Below are experts of layer 5 (counted from 0) of a mixture-of-experts language model. Rows are named router (the router's row for the expert) and show model dimensions 256-287. Each number is 128 + 32 x the weight over its row's rms, rounded and kept within 0 to 255. Numbers have three digits each.
Before each expert's rows: "comes after" lists some tokens at least twice as common just before its tokens as in all text. This comes from a sample of Wikipedia text that the model never trained on. Tokens count by the router's weight.

# expert 3
comes after: ".", ",", " that", " where", ").", " but"
router:125093179123175105127097167128141137093147160124121093191143133113140166207120064161088192141144

# expert 23
comes after: " |", " ", "0", "3", "1", "2"
router:144105140111136136159091179176100148104122165129147145150150135098099166159110118183093164123157

# expert 24
comes after: "\n", "|", ")", "In", " Born", " DF"
router:120082122102151117118033142122110150085136170098089125154181082107126157169103136167096147091196

# expert 5
comes after: "s", "5", "3", "6", "4", "7"
router:166090160140143131149033126131094135133114136129200166217137131157129179164136104147123133130161

# expert 0
comes after: " ", " (", " re", "–", " de", " con"
router:158080161080137177134131141138123154155123170119142171152144111141110131122126092096080120149091

# expert 8
comes after: " |", " the", ":", ",", " in", " of"
router:141100200060141163144028182147119159126149151139149116159154114105074122109131123150125172130115

# expert 9
comes after: " |", "-", " \"", " (", ":", ","
router:128082171066125139102087194132124154151174168192132121169140119119089135142098131141101140098126

# expert 25
comes after: " of", " |", " the", " and", " in", " at"
router:149124179083081144130102176089090150092118180152086126157160142058057160153117063198130165123152

# expert 11
comes after: "|", "\n", "-", "==", "===", "="
router:086099154132134107114110140074124154058157166097081145152131115102085135164137108174124126096136

# expert 12
comes after: " the", " his", " a", "'", " of", " for"
router:125077145103087150114082196123123145113150179160162121158132154082097157130124117101086101157121

# expert 10
comes after: "-", "\n", ":", " •", "′", "°"
router:104097103087127086129077203138158173087176118079116090169134099129160171169123161127073073087107

# expert 31
comes after: ",", "s", "ed", " it", " which", " It"
router:118089199111121096117027127179138139096128195190095147150171091116104168138117118145100162131123

# expert 27
comes after: " of", "s", " in", "ed", " on", " for"
router:193117141154127146152081154131133142161191183141135119129145107104103139181117127163058137162129

# expert 6
comes after: " |", "3", "5", "4", "6", "7"
router:126084161079148109101089142142068141111124174158108085195138095084114133161083117135092107109165

# expert 22
comes after: "1", "0", "2", "9", "8", "7"
router:120052139079128094143090138130109152089133173132121141144142105123110169199108074163071111164127

# expert 26
comes after: " the", " to", " a", " and", " The", " this"
router:132125152122085143099090129148122134094117162081155158167129105074084144105141065129087116117173

# expert 14
comes after: " was", " is", " as", " were", " a", " are"
router:098098120093166156144090164158129144177138138155140140178162094106082159159142096161108128145111

# expert 30
comes after: "\n", "1", "2", "9", "0", "3"
router:066105151096118095121067136106128136169144191109103134184192058127126194221137095161072145148161

# expert 7
comes after: ",", "s", ")", "\"", "es", "),"
router:148089199087128119147078176126107179064124178179121181138116135103101128174114119176140098118111

# expert 28
comes after: " |", ".", ")", "==", "s", " =="
router:147120151153137187128053137128136160117101124105175158160144118136124160159118123183139129167146

# expert 19
comes after: " ", "-", " re", " (", " c", " p"
router:133096152113096131112138162169122157136145136068108121179143157090101140128105096138100118116182

# expert 21
comes after: "1", "2", " ", "0", "9", "–"
router:149075138085124148152135162123081153086153148143124113153122097090103132143098077139070128120099